From a checkpoint of a small mixture-of-experts model trained on Wikipedia: 69.6M parameters, 128 experts in each of 10 layers.
Below are experts of layer 3 (counted from 0) of a mixture-of-experts language model. Rows are named router (the router's row for the expert), up (a neuron's input weights, with its number), down (a neuron's output weights, with its number) and show model dimensions 0-223. Each number is 128 + 32 x the weight over its row's rms, rounded and kept within 0 to 255.
After each expert's rows: a language model's description of what the expert responds to. This comes from a sample of Wikipedia text that the model never trained on.

# expert 50
router [ 83 138 121 104 113 128 142 139 112 163 136 180 112 120 216 105 149 177  28 142 140 123 136  94 255 102 137 130 183 134  80 152 152 135 122 176 178 115 111 121 114 198 115  60  64 146  94 146 170 131 160 130 108 120 133 161  98 193  87  79 109  82 174 216  78 150 115 163 130 138 133  87 156 128 115 179  98 143 134 181 119  98 113 128 127 148 129 129 182 121  90 139 143 172 144 102 143 163 138 135 134 136 172  79 116 138 150 126 146 162 163 124 192  73  10 151 143 178 125 121 166 131 144 140 137 137 114 148 171 135 156 137  82 154 176  78 106 125  90 164 108 138 126 119 102 149 160 158 167 189 139 158 140 133 130 117  60 156 118 132 133 160 118 137 117 125 151 123 121 125 105 114 157 134 125 147 124 147 129  80 180 150 139 159 109 123 111  74 128 134  96 121  96 130 150 140  86 113 148 103 137 172  99 136  94 136 133 136  71 132 111 118 164 108 149 175 121 115 169 176 142 170 156 132]
up1 [191 137 132 153 146 151  88 107 106 132 154 118 121 133  83 153 130 127 123 142 118 134 178 187 135 150 120 134 118 115  97 126 149 103 151 127 126 162 143 125 117 146 110  89  78 125  95  93  59  86  91 152 117 112  75 114  79  97 136  96 132 164 143 164 106 130 139 145 133 103 108 119 223 131 108 107 200  85 123 157 167 135 115 144  93 116 165 171 151 166 130 171 128 142 161 125  68 118  64 119 142  62 206 163 161 134 179 147  97 164  91 130  96  71 129 158 149 104 101 125 160  97 167 168 113 193  86 153 154 108 126  98 111 142  96 135 168 107  61 119 108 130  75 202 105 201 129 163 128 157  83  82 130 161 166 118 111  53 142  65  96 131 117 129 154 151 110 177 144 136  99  95  97 111 130 169 172 126 149 108 119 109 165 171 104  71 104 165 162 146 142  98 143 146 162  59  98 100 153 112 156 175 138 139 191 144 150 148  79 109 103 190  90 146 158 136 141 105 106 103  81  86 153 108]
down1 [110 102 117 153 175 138 122 154 142  76 121 105 165  52 125 176 117 141 134 109 126 120 156 160 127  80 100  32 148 124 151 145 125 144 129 185 177 151 159  58 133  85 175  76 135 149 175 101 161 128  89 167 103 138 137 142 178 148 147 165  70  89 125 114 138 133 121  95 143 127 172 120 131 190 101 166 110 112  88 160  99 181 150 168 122 158 151  82  98 112 113  84 113 109 120 186 214 138 149 152 154 162  76 136 144 103  83  78 142 102 102 141 113 160 127 104 104 113  70 109 118 122 111 177  83 113 145 113 178  58 147 116  90 117 127 121 106 121 169 136 131 163 162 113 112 130 104 200 168  90  93 142 104 129 164 112 163 128  99 168 166 145 103  73 146 120 134  67 116 155  67 165 165 109 138 179 162 136 103  99 130 143 143  68 124 158 126 104 116 140 155 199  89 119 123 111 128 110 107  79 125 152  93 128  77 113 101 153 120 141 133  86 206 114 107 146 132 138 133 154 113 210  74 104]
The conjunctions and, but, or, and ampersand, and commas joining clauses or list items.

# expert 8
router [110 144 169 118 115 132  68 119  81 143 187 110 109 107 161 137  90 149 157 117 110 145 121  82 204 151 100  92 151 121 125  70 146 124 142 187 160 153 109  80 104 158 108  89 126 159  63 146 164  69 116 162  92 105 107 173 177 143 152 139  75 122 148 174 130 173 170 132 156 136 123 165 111  96 112 185  98 133  55 159 116 119 144 123 120 158 108 203 147 127  89 186  85 141 149 101  82 154 141  97 104 184 112  88 104 132 201 114 159 136 165 115 153 138 119  79  75 128 137 105 131 129 139  73 150 118  98  96 129  83 100 153 164 166 162  83 136 139 116 159 128 194 148  65 118  98 108 148  82 172 141 121 142 100 171 135  85 132 171 140 112 132 106 223 103 166 130 110 181 141 155 150 161 157 112 125 138 109  96 140 119  93  76 187 100 147 105  97 113 137 156  97  85 125  99 136 105 122 162  64 132 154 109  62 150 110 109 171 119 144  55 116 129 139 120 139 143  81 183 128 120 135 168 166]
up1 [132 119 132 159 115 104 107 141 117 144  91 102  93 147 168 157  78 102 140 118 124 148 103 131 107 148 149 156  67 140 128 126 184 121  92 146 151 146 166 117 104 138 162 137 168 103 127 175 100 131 150 115 134 140 136 149 140 129 126 190 149 140 104 105  93 111 159  87 184 182  85 195 159  83 176 174 122 129 119  56 151 140 103  87 165 186 112 164  86 142 152 168 176 127 144 112  96  96 121 137 132 147 169  89 119 167 135 155 134 106  94 187 139 110 123  87 118 149 206 166 108 121 136  73 128  88 119  97 144 160 138 170 150 136  85 146 118 151 108 142 129 134  84  70 179 180 166 152 102 149 143 212 151 134 103 128 158 173 146 142 149 116 123 153 132 160 106 104 117 139 136  45 143 136 170  73 152 120 169 138 148 117  98 120 200 120 203 152 142 140 117 155  80 229 135 132  68 123 117 111 155 108  88 117 149 166 121 135 124 114 121 152 120  51 173 138  81 157 173 208 101 167  62 119]
down1 [178 183 164 137  52 147 125 134 103 115 126 169 160 157 149 118 145 114  84 115 141 139 171 147 103 144 135 161 172 147 145 102 118 156 117 136 137  88  79 115 120  80 126 137 106  80 134 142 164 119 192 121  97  92 140 138 147 119 142 123  81  54 128 122 166 144 138 154 128 149 183  84 140 122 119 133 115  85 118 127 106 150 157 102 215 198 199 150  76 192 131 103 157 126 145 180 152 147 143 121 106 140 140 111 163 111  54 133 107 145 183 132 125 133 115 134 163 145 153 143 143 114  41 113  81 128  72 101 172 176 150 138 190  72 119 117 154 133 198 177  89  99  96 151 177 129 153 112 151 141 191 138 168 107 154 123 163 204  98 101 120 101 124 101  75 165 121 100 123 117 118 128  72 186 166 129  94 110 141 139 134 111 171  63 142 125 196  87 161 114  83 138 137 137 118  95 105 168 112 125 137 140 151  65 100 193 145 116 133 135  96 139 153 109 132  95 101 151 142 164 129 137  61 161]
Word pieces such as ach, ish, ak, ail in coaching, speak, detail, plus sentence-initial The and possessives his, their.

# expert 35
router [ 90 104 126 115 180 109 148 102 138 156 187 117  59 195 149  83 132 130 121 195 129 131 175 168 136 130 133 116 123 118  79  87 217 129 145 165 140 125  99 156  68 148 141 111 106 226 123 131 182  92 150 124 109 140 136  96 115 186 116  92 158  86 175 197 107  88 180 133 200 146  96 159 159  80 131 165 102 143 102 142 105 110 147 171 100 139 139 123 112 107  56 113 101  94 150  94 128 190 142 167  62 127 139  98 123 131 131 125 190 140 165 103 167 104  97 135 130 163 188 138  99  95 117 135 139 163 128 155 143 113 141 159 119 115 150 111 114 128  76 141 150 122 119 114  84 134 155  93 146 175  96  92 169 135 154  89 142 125 111 166 166 100 148 145 110 136 145 141 147 161 183 168 153 213 147 127 161  93 131 110 161  99 128 166 139  82  93 121 118  87 120  96 128 140 112 138 107 127 164  68 178 204 174  84  88  96  94 110 106  97  89  89  90 114 151 115  77 146 128 149 111 128 162 146]
up0 [154 122 121 111 119 126 161  75 126 159 155 137  87 140 131 110 119  67 130 115 125  91 117 102 129 151 135  95  80 130 121  76 154 146  86 125 133 131 140  88 143 140  98 130 165 102 149  90  86  88  85 146 126 153 138  75  72 135 141 152 112 128 116 162 181  94 117 159 165 100 159  90 110 108 119 170 106 118 122 135  94  99  54  78 132 126  94 138  84 130  80 192 131 184 132 181  57 153 122 124 133  80  76 168  60 123 134 155 148 117 143 149 122 142 103 209 144 117 126 129 118 103  75 124 136 112 122 104  98  89  93 144 194 151 107 100 123 124 101 138 136 142 149 100 113 108  88 199 111 177  79 128 136 104 142 116  91 110 104 153 127  85 144  96  93 134 130 135  90  91 158 119 120 194 104 121  89 147 163 201 191 108 147 180 202  99 161  91 128 108 152 137 118 255 131 143 113 123 115  75  98 159  89 156  97  62 144 136  95 105 134 140 115 145 103 116 102  46 152 134 164 152 186 122]
down0 [124  88  61  56 100 113 148  72 102 136 111 128 143 116  84 117 131 104 131 103  68 148 112 182 125 156 118 108  87 123  98 134 165  91 149 163  98 138 122 178  93 171 139 149 142 122 231 177 118  94  91 143 166  43 127 101 111  71  95 174 112 194 123 155 162 151 100 159 144 153 155 124  94 156 151  94 144 143 128 123 171 124 125  96 109 117  81 175 110 148  54 147 147 209 113 118 120  85 148 113 103 113  85 123 108 111 123 154  77 112 185 145 127 147  98 157 101 119 118 151 132 120 131 148 145 162 119 127 166 185  98  72 108 136 139  78 148 119  87 107 132 128 153 174 194 130 108 120 111 195 137  36 175 177 117 138  72 152  81 116 161  86 127 130  98  98 104 118  99  75 124 113  75 162 109 186 138 130 151 141 142 159 118 154 154  93  80 136 159 131 124 149 127 170  96 137 110 130 100 144 129 110 143 173 144  72 178 130 149 107 100  93 111 148  81 167 134 128 127 108 176 184 103  94]
Field labels after a list dash in infoboxes like Website, Ref, Species, Died, plus parts of foreign personal names like De-uts-ch, Lev-y.

# expert 31
router [128 135 104  45 115 165 110  98 101 136 142 139  86 216 173 130 113 143 117 171 172 140 132 143 145 162 185 126 124 111  49  58 161 138 140 133 227 126 142 104 111 159 151 112  99 144  99 146 152  93 133 119 115 149 120 131 177 147  76 122  96 158 181 167  50 113 123 118 147 137  99 149 136 158 175 166  98 101 133 154 153 157  65  78 101  82 109 138 102 116 139 164 103 163 161  63  75 112 111 120  75 129 116 115 105 103 171 138 164 123 110 161 138 127 113 123 129 127 148 158 117 145 148 172 105  65 190 120  99 129 124 114 125 155 205 142  91 130 126 108 108 170 139 103 125 166 107 123 124 194 171 130 147 135 169 156  73 138 127 165 142 151 161 192 122 150 153 131 116 187 154 122 172 104 147 108  76  86 121  94  82  84 142 189 126 139 139 134 142 173 129 121  54 130 148 150 160 131 171  33 163 128 147  62 132 135 108 163 103  71 108 122 161 108 149 130 112 129 143  99 140 139 109  92]
up9 [119 128  90 116  89 178 158 127 105 173 118 145 117 147 196 123 170 112 154 118 165 156 118 103 126 123 138 133 181 139 155 156 135 100 126 171 106 119 105 136 113 139 189 148 111 101 122 130 164 163 147 130  97 119 123 125 107 140 134  66 130 152 157 106 151  80 103  86 136 199 120 132 183  89 160 104 179  71 101 131 154  88 105 145 200 168 162 205 181 166 120 218 135  96 149 127  95 114  91  88 132 183 104 118 117 165 139 146 105 168  77 141 116 112 119  93 119 116 139 122 123 142 130 113 137 100 138 122 189 166 117 143 135 102 177 117  57 122 153 131 101  91 100 148  97 207 147 171  77 139  70 129 116 111 195 128 160 163 117 181  66 164 181 135 146  97 146  68 173 180 106 211 109 104 123 165  86 114 188 205 147 126  53 110 121  93 158 113 145  98 120  96  77 123 115 115 130 130 112 112 133 136 109 137 129 162 108 107 134 151 127 137 158  71  79 157 149 129 169  87 124 155 112 128]
down9 [171 114 129 130  98  84  93  98 148 129 165 205 186  91 102  77 126 137 126 162  72 160 121  88 160 140 101 159 130 151 150 145 108  60 179 167 104 126  63 131 178 128  67 162 134 175  81 119 174 150 119 128 192 162 108 143 108 168 147  83 170  97 116 155  81 103 108 123  79  98 148 157  99 175 122  88 175 139 144  99 120  73 155 159 129  98 186 125  82 171 141 111 116  80  91 151 153 126  71  65 130 142 155 134 123  71 147  82 170 131  89 167 123  82 122 167  83 124 137 100 145 117 152  73  83 214 132 128 144 101 131 137 116 145 134 131 141 145 124 200 151 145 140 160 121 103  83 106 120 111 103  77 157 115  70 149 128 148 111 116 137 151  79 123 130  93 145  66 116 144 157 133 161  96 185 103 177 107 173 182  79 141 142  85 138 137 152  84 143 110 152  60 128  94 155  82 147  86 189 110 102 153 141 120  99 112 106  99 118 135 172 145 149 135 149 126  87 136 111 140 139 167 111 135]
Opening parentheses before dates or credits, and nouns like Republic, Council, Party, Army, plus -th in three-fourths.

# expert 42
router [ 69  72 106  93 134 143 147  40 166 147 162 139  91 225 255 105 130 129 121 142 115  97  84 127 164 136 152  68 182 132  76 159 149 187 109 148 176 136 106 136 103 179 152 128 106 156 116 209 126 147 122 128 105 113 128 156 146 156 109 114 133 122 196 109  64 104 153 132 139  91 121 119 163  95 121 201  98 145 107 145 141 128  85 132  52 154 100 129 115 123 110 108  67 114 151 126 106 107 120 131  62 155 151  93 134 141 215 139 140 172 142 150 129 113  84 144 174 135 148 105 152 132 132 154 101 128 118 141 148 126 151 122 172 141 177 146 147 111 111 153 102 166 193  61 120 129 127 146 166 184 149 147 174 139 151 164 142 155 149 119 162 162 166 138 134 156 142 126 147 156 131 158 202 141 115  96 118 130 139 130 126 110  90 147 150 123 109  92 163 182 112 173 112 131 100 145 137 169 128  49 151 128 115  80 124  70 139 142 108  81 130 164 125 118 160 129 119 152 176 102 150 105 119 128]
up1 [143 195 126 141 152 108  80 121 100 201 178 120  75  95 142 118 131 106 115 153 131 103 176 111 144 123 124  98  42 219 127 132 172  90 103 134 185  79 150 170 107 193 123  93 136 153 102 107 167 122 149 151  85 156  83 146  97 127 159 115 148  92 167 163 134 108 127  53 205 191 105 171 150 100 121 143  79 126  96 127 125 107 115 163 146 133  99 166 161 120 116 154 142 102  73 125 129 150  70 161 106 102 136 146 105 129 122 166 174 156 175 158 166  70 114  85 121 115 100 136 157 139 101 167 119 110 111 113 158 117  84 176 103 130 152 102 124 154 114 151 149 127 121 141 117 163 170 119 110 130 111 159 153 150 125  98  59 159 136 144 131  72 130 176  75 175 119 136 140 107 198 140 185 188 111  97  98 147  56 113 121 128 190 142 166 171  86 160 135 109  80  77 110 116 151 116 137 117 143  63 126 155 115 128 149 137 104 152 115 170  53 127 167 172 128 113 181 135 127 159 134 162 141 128]
down1 [118 121 144 123  72  93 104 135  54 114 134 167  64  99 138 150 109 153  75  93 117 156  98 160  84 156 132  79 115 140  93 116 153  66 119 118  78 158  53 187 123 103 102 124 107 199 164 119 126 153 113 166 165 125 125  91 126  84 152 124  98 161 172 129 154 141 134 156 127 168  99 172 115 119 128 115 104 109 163  78 175 121 110 143 157 179 119  56  91 112 116 103 124 108 111 146 167 142 134 100 163 117 121 160 127  98 103 134 163 147 188 189 135 154 139  82 130 149  80 166 155 100 165 145 182 120 146 123 174 106 171 181 158 145 153 128 116 111  70 117 149 160 110 159 118 149  77 113 175 176 125 176 120  45 105 158 102 116 147 188 105 111 165 164 145 138 115  99 123 164 104 118 141 120 106  88 185 114 165 131 119  95 118 143 146 108  80  92  93 136 100 159 140  45  92 134  79 116  94 177  89 151  67 149 158  96  84 117 164 161 158 159 104 128  83 146  93 126  90 141 134 180 176 187]
Capital letters and letter pairs inside all-caps acronyms and codes, such as ISO, FIFA, CUA, JPN.

# expert 54
router [ 88  97 164  97 113 167 143 118 151 161 117 177 108 130 188  56 106 129 118 161  83 103 126 167 140 146 130 115 140 112  54  51 159 168 105 136 137 117  85 120 117 209 121 108  90 169  56 109 141 144 136 174 121 115 130 111 167 182 112 107 110 118 167 175  95 141  97 142 111 145 136 137 134 131 128 138 136 109 129 176 123 102 156 161 175  81 104 161 154 131 127 148 127 117 115 104  83 179 170 100  67 110 139 106 161  85 133 143 164 142  99 160 181 113  53 153 147 177 137 159 159 131 112 135 178 126 162 157 108 102 174  80 121 110 154 145  95  90 135 170 108 175 121  76  67 182 140 158  70 152 124 150 205 101 176 133 160 124 171 136 163  58 135 119 127 162 137 147 150 144 185 135 183 129 129 148 141 123 120 170 115 138 139 150 145 139 112 150 127 171 105 132 136 135 107 126 105 171 169  79 162 114 143  89 113  69 136 133  61  86 122 109 118 142 112 182 190 176 199 114 149 180 162 160]
up1 [ 83 129 104  57 105 121 114  76  89 140 197 188 101 168 155 140 153 172 107 157 149 156 159 111 154 162 133 104 138 158 145 104 156 101 135 154 155 137  53 173 113 165 129 143  81 131 109 114 114 136 168 112  94 116 176 107 104 171 132 169 143 139 143 179 151  51 125 100 161 139 150 112 126  72 125 148 110 152  92 135 185 161 108 106  93 104 146 132 148  95 107 162  77  96  96 131 100 171 175 195 121 185 110 112 127 139 150 180 167 144 134 141 132  93 123 118 127 159 157 103 131 157 136 148 106 122 129 109 149 145 116 115 149 103 168  52 116 139  79 150 138 173 155  63 144 120 213  93 132 165 158 134 140 116 150 117 125 103 108 154 180 153 117 153 130 126 112 133 147 113  41  81 205 117 173 103  94 137 123 111  69  95 134 153 140  94 160  83 187 111 133 135  93 204 153 122 145 103 129  46 172 154 165  48 103 115 137 122 133 113  80  57 124 112 151 101 131 103 153 160 100 144 114 108]
down1 [140 176 162  95 137 157 118  92 131 137  92 111  91 118 128  97 132 171 160 113 158 123 159 103 103  53 138 143 153  97 156 122 146 143 120  83 110  82 110  93 134  85 124 111 114 115 159 130 143 189 178 154 109 149 175 141 104 105  82 167 101 190 112  96  83  95 109 181  75 142 160 149 144 122  98 154 134  83 108 186 153  61 142 136 167 157  95 132 166 163 138 139 221  93 133 119 133 149 100 114 182  62 132  93 137 182  82 141  99 167  99 129  73 198 116 122 141 138 153 133 131 137 164 102 204 148 135 107 109 126  97 186 149 120 118 201  64 130 147  91  83 121 115 174 117 103  65 120 112  89  88 138 132 176 101 171 151 152 137 115  62 110 190 139 147 144 103 123 112 135 133  81 120 110 170 143 125 153 148 161 146 128 123  93  92  83 142 139 109 138 130 149 124 140  95 127 185 191  90 159 167 167  77 151 141 109 125 127 109 144 116 116 176 110  47 120 103 159 128 111 147 104  63 182]
Periods ending sentences and colons after infobox field names, such as Years active:, Original language:, Episode:.

# expert 49
router [101 136 140 113  90 112 127  66  98 178 171 164  76 162 202 127 128 136 105 163 132 122 141 191 165  90  70 110 117 144 118  67 156 108 131 174 140  77 123 101 143 167  83  69  82 155  21 135 128  79 128  92  96 144 110 142 148 164 159 147 176 140 169 207 129 124 169  83 141 179 110 156 170  91 119 156 106 120 100 169 183 155 142 154 135 100  96 137 145 131 119 151 111 126 109 111  96  96 189 141 116 122 139  52 148 156 177 168 166 117 174 133 171 115  60 156 101  85  79 115 184 122 112  99 114  54 119 125 103 136 176 126  94  82 181 129 106  79  96 142 149 165 145 110 140 151 157 169 146 145 143 159 175 106 166  95 102 113 144 135 157 110 109 148  82 148 112 126 107 151 117 143 170 165 181 138 100 163 194  88  99 134 130 154 140 134 122 109 155 153 135 103 110 170 123 107  94 119 137  81 134 164 141  71 149 134 139 123 120 104 105 106 144 128 118 172 181 109 160 102  81 152 118 165]
up1 [152  95  97 137 146 121 130 136 119 145 112  97 106 164 139 116 152 160 114 180 153 100 115 101 119 101 159 138 105 138 103  62 140  80 114 181 121 148 136 104 153 174 137 130 119 156 152 124 118 118 137 157 126 163 148 116 109 149 165 152 129  93  91 121 100 164 113 159 139 156 108 181 105 132 140 153 132 104  89 134 101 140  71 147 107  97 167 203 168 198 146 176 161  85 106 141 142 124 117 197 159 166  75 119 138 189 141 124  91 119 115 129 155 157 132   0 111 126  74 143 154  96 123 147 119 107 167 171 168  91 119 148 155 123 172 100 134 147 100 138 145  75  82 164 161 143 115 157 175 120 146 126 111 132 134 151 111 128 132 187 118 161 138 126 147 164 135  75 154  80 146 125 137 102 128 119  61 111 144 189 166 111 134 104 105 109 191 157 166 171 113 131 124 154  69 170 198 176 132 103 115 153 131 134 186 104 153 166 119 125  57 167  58 198  84 132 162 143  93  73 136 167  96  46]
down1 [102  95 121 136 161 128 148 149 106 148 121 210 153 109  80 198 177 100 147 134 120 162 172  63 143 152 129 152 102 101 139 152 155 150  90 119 153 203 130 124 133 178 152 140 108 125 147 152  81 163 111 166 164 166 169 137  86 112  83 156 118 181 129 143 145 112 132 113 113  88 143 113  93 144 123 102 109 113 170  97  51 124  49 143 129 106  80 101  80 148  65 127 115  95 127 129 156 121 109 167 176 107 105 149 138 145  73 132  91 131 151  91 187 155 186 130 134 122 148 123 111  93 111 171 189 129 162 146 162 133 160 118 133 161 131 116 113  70 103  71 124 130 150 146 120 121 106 152 147 115 114  97  97 194 138 127  68 116 114 130 101 120 184 125 226  75  82 113 130 107  94 119  82 122 181 136  72 133  84  85 145 136 171  69 109 127 120 130 191 150 155 123 184 133 167  82 128 172  93 120  80 127 100 161 140 119 174 111  94 122 130 175 168 168 116 177 163 158 169 129 109 107  73 130]
Word piece right after an initial capital or D, L or R, completing a name or word, like D-erry, D-ark, Car-men, Rod-r-íguez.

# expert 15
router [104  99 180 121 144 128 103 125  79 150 132  80  88 153 213  75 140 191 138 153 117  99 142  86 171 108 156  97 143 151 100 125 127  97 151 157 180 112 127 130 133 178 113  48 129 186 112 136 124 144 133 182  83 102 162 145 112 146 101 112 169 101 130 169 124 151 157  63 135 122 138 137 173 144 163 140  79  89 100 201 155 122 117 130 120 184  90 170 139 121 135 111 183 128 172 113 106 132 101 155  76 133 181 143 168 115 187 157 173 140 114 139 188 111  90 109 104 123  92 121 184 157 116 167 117 147 139 141 110 149 240 165 112 107 163 157 126 138  75 166 154 168 134  79 120 132 152 145 101 146 138 118 185  80 130 114 153 116 101 131 167 137 185 184 159 194 170 150 123 164  89 104 162 114 190  91 107 135 106 175 126 135 105 154 140 154 108 137 186  90  74  88 121 130 135 125 157 137 111  98 134 141  93 110 100 107 122 145  65  92 105 112  81 109 128 135  82 101 149 116 123 156 174 176]
up0 [125 107 175 132 128 188 153 100 111  94 139 131 126 168 161 154 200 115 151 167  59 124 114 118 118 219 149  89 152 126 108 126  82 120 139 191 156  95 157 133  68 135  87  89 200 170 114 126  71 111  68 139  92 138  91 107 103 134  68 163  98 107  97 158 124 113 131 135 189 177  88 119 121 110 157 131 134 105  81 163 172  92 158 132  85 114 126 113 138 110 164 118 149 166 141  74 135 114 106 181  70 157 160 138 130 113 171 120  90 133  91 130 140 108 113  58 165 146 172  71 109 109 106 107 151 173 136  87 152  52 150 159 154 173 194  75 146 126 121  89 150 121 125  75 167 141 157 164 154 123 159 166 112 167  87 111 152 160 140  60 151 125 118 193 128 133 113 142 110 120 119 150 158 157 132 103 128 128 110  95 159 106  73 137 105  85 103 124 147  96 120 126  99 142 145 146 134 148 125  92 134 183 137 120 143 121  96  95 113  48 152 182 115 136 162  76 120 176 123 139 158  79 190 141]
down0 [107 167 145 150 117 112 189  98 100  94 108 161 168 151  91 100  87 130 165 126 115 110  93 118  38 159 148 163 180  91  61  91 103 135 172 112 173 159 110 136 144 175 102  78 122 132 109 136 154 144 139 126  94 132  58 112 146 170 106 109 151 150 155 138 139 137 124 139 148 128 113  88  70 118 152 151  90 178 110  94 161 117 110 124  75 121 129 106 139 141 131 156 114 162  93 135 153 142 161 145 137 131 131  85 188 101  67 127 169 131 160 154 153 155 146 111 130 122 178  86 159 152  25 118  90 104 133 162 157 158  61 178 108 167 112  70 115 139 122 215 140 168 152 169 171 134 146 178 101 170 156 119  68 171 101  91 197  85 142  98 115 148 115 130 116 142 135 149 122 119 120  36  85 164 146 154 174 167 115 124 150 177 136  95 125  92 146 145 120 153 136 156  90 152 143 147 141 192 107 108 119 193 129 103 124 105 113  94 126 154 128 159  64 104  80 135  99 130  83  78 109 149 107 151]
Table cells, pipes and digits in results tables, the piece art in starting and Charts, and clause openers like while, However, although, but.

# expert 6
router [111 131  91  60 137  87 134  69 127 176 143 123  84 186 216  97 121 106  70 141 169  87 146 152 168 189 133 113 135 104  98  64 159 145 150 193 146 121 108 169 104 150 132 143 108 127 121 149 172 114 132 137 128 141  59 149 101 193 159 119 199 107 108 170 101 145 217 104 147 124 102 103 127 139 132 154  53 109  79 155 167 190 140 141 138 144  79 119 163  87 126 144 119 138 132  86 112 170 152 151  89 145 182 119 126 166 187 152 198 110 154 170 157  96 121 117 122 149 141 103 170 126  92 122 178 102 103 152 143 136 155 134 200 104 147 143 139 188  48 136 108 178 110 109 140 172 106 122 139 154 153 148 139 108 155 137 112 133 117 114 150 148 172 108  91 133 123 101 140 198 130 131 151 164 119 150 115 131 119 115 143 109 127 142 200  88 117 114 154 153  63 116 120 157  70 137 119 154 128 110 149 167 149  95  90 151  82 171  89  64 118 146 126 156 157 170 158 152 162 138  87 149 128 116]
up0 [147 172 114 135 184 220  46  36 159 142 160 120 121  70  72 166 127 157 110  99  91  91 144 117 163 159 157 132 137 124 120 161 167 151 139 162 166  81 158 109 107 170 145 145 138 140 126  51 147 107 119  87 124 189 111 125 161 155 102 129 141 108 146 179 162 157 146 137 153 190 136  88 137  94  66 143 150  71 187 139  85  95 153 120 149 112 116 127  60 101 128 173 123 160 133 162 161 111 213 159 149  93 137 169 109 139 125 163 131 185 138  57 208  85 128 139 107 152 143 175 162 161 129 109 152  64  85 191 100 128 102 171  98 131  78 138 166 113 128 156  67 124 109  93  67 114 150 114 139 132 154 130 145 154 104  80 110 100 134 102 116 119 152 128 151  99 120 121  84 153 145 107 151 116  82 155 109  67 105 154 154 115  73 113 110 137 114 151 119 137 110 159 127  76 142 172 126 113 145 116 115 106 127 121 168 155 127 124  84 134 143 148 118 149 134 185 106 126 165 116 144 123  80  97]
down0 [104 115 138 148  41 138 143  98 179 118  84 109  63 142 143 125 116 154 174 142 170 144 128 176 114  68 100 193 128 147 165 104 187  98 143 119  75 164  76 167 133 147 111 165 194  60  99  90 144 144 147 169 104 145 179 143  94 136 121 175 165 103  98 162 201 160 219 117  82 121 171 182 109 170 147  86 121  85 129 125 136 121 155  92  93 152 144 147 135 108 127 126 134 154  70 105 147 138  69 158 185 110 127 176 112 155 131 129 109 164 135 109 128 157 114 141 195  79 126 134 140  92  61 122 116 153  93 124 156 143 134 157 120 127 102 197 149 150 200  76 101 135 158 134 129  71 188 174 118 101 140 173 132 142 197  93 139 163  92 153 127 118 101 101  94 101 105  87 133 159 122 163 171 132 116 138 159 140 107  92 155 109 116 118 107 172 145 101  58 101  94 167 146 110 110 163 151 116 109 136 110 109 110 141 119 112 152 135 136  91 130 114 156 172 106 100 183 161  95 130 152 116 120  93]
Born after Biography headings in athlete and writer bios, plus inner pieces of foreign names with diacritics like š, č, ordan.

# expert 23
router [125 108  81  93 138 185 138  68 122 108 123 129  71 158 173  91 113 143 125 135 117 103 160 178 159 127 161 115 146 200 102 107 139 116 131 144 191 138 100  98 138 197 143 129 141 142  80 139 125 124 142 143 120 150  95 197  91 157 103 188 145 111 114 182 124 105 115 139 138 120 139 180 170 135 139 168 108  82  65 141 148 160 101 152  78 129 109 130 110 159 100 164 146 191 126  72 162 142 133  81 117 101 106 180 113  86 192 121 196 161 195 136 157 104  82 106 107 135 145  73 193 145  76 171 177 149 116 196 148 102 112 153 114 118 132 149  93 100 108 123 171 142 102 114 112 169 161 114 139 187  87 140 162  61 142 154 112 166 155 150 153  71 117 183 134 170 171 115 139 160 116 116 174 174 137 125 116 109 114 105  91 101 101 174 157  85 177 104 141 123 100 147  88 152 106 183 164 122 123  85 151 147 111 133  97  83 143 111 105  97  85 169 136 135 159 145  84 177 128 124  85 170  84 106]
up1 [134 162 149 172 144 104 107  13 163 132 143 187 108 160  52 121 111 172 134  84  81 138 143 190 150  76 112  86  47 170  59 113 127 123  81  83 167 148 176 111 146 160 140 128 125 161 141 154 103 147 158 170 116 155 138 121 135 152 114 140 161  94 127 103 152 162 102 115 152 102 138 101  99 117 125 143 128  91 149 114 136  95  95  85 135 153 158 151 156 103 137 120 105  82 177 117 120 144 122 178  96 155 134 142 159 159 171  98 130 112  94 167 159 121 150 141 110 114  86 151 164 118 178 139 125 144 154 128 171 104  62 103  85  85 131 142 133 166  75 135 139 123  71 155 202 174  98 149 122 168 103 128 105  86 123 175  36 165 144 124 149 113 118 160 119 176  57 158 151 100 200 124 165 113 129 137 102 122 119 109 116  74 126 182 137 128 156 113 186  83 141 125 103 189 143 155 110 134 122 110 154 124 117 169 203 169 184 127 144 133  77 163 140 121 107  74 128 138 147  85 124 130 117 142]
down1 [163 131 133 107 101 166 153 147 175  76 111 188 155  98 121 135 117 124 164  94 127 158  98 111 140 114 119 153 125 175 118 118  53 113 150 133 167 175 127 156 157  98 107 186 126 106 175 168 133 127 117 138  92 129 104 126 109 131 163 138 134 162 232 150 121 150 133 144 152  79 114 141  92 173 122 120 144 122 164 113 198  92 145 103 122  79 181  90 132 124 168 135 135 137 119 184 145 110 114 129  53 107 142 153 106 133 204  59 153 139  87 151 154 135 111 126 128 140 100 118 119  76 122 109 125 157  98 108  51 109  85 103 125 142 120 122 150 172 118  81  91 140 158 113 126  77  91  32 116  92 138 169 171  94 135 147 150 144 157 117  81 116 190 112 160  68 166 145 139 118 154  91 140 150 147 142 183 169  92 113 155 103 121  76 112 149  90 198 108 164 168 135 100  84 147  99 118 120 164  95 133  78 117 112 172 163 147  97  70 131 190 147 111  96 135  53 112  97 199 157 118 117 152 123]
Middle pieces of common words like Sec-ond, L-ater, Th-ail-and, plus time words such as each, every, day, week, time.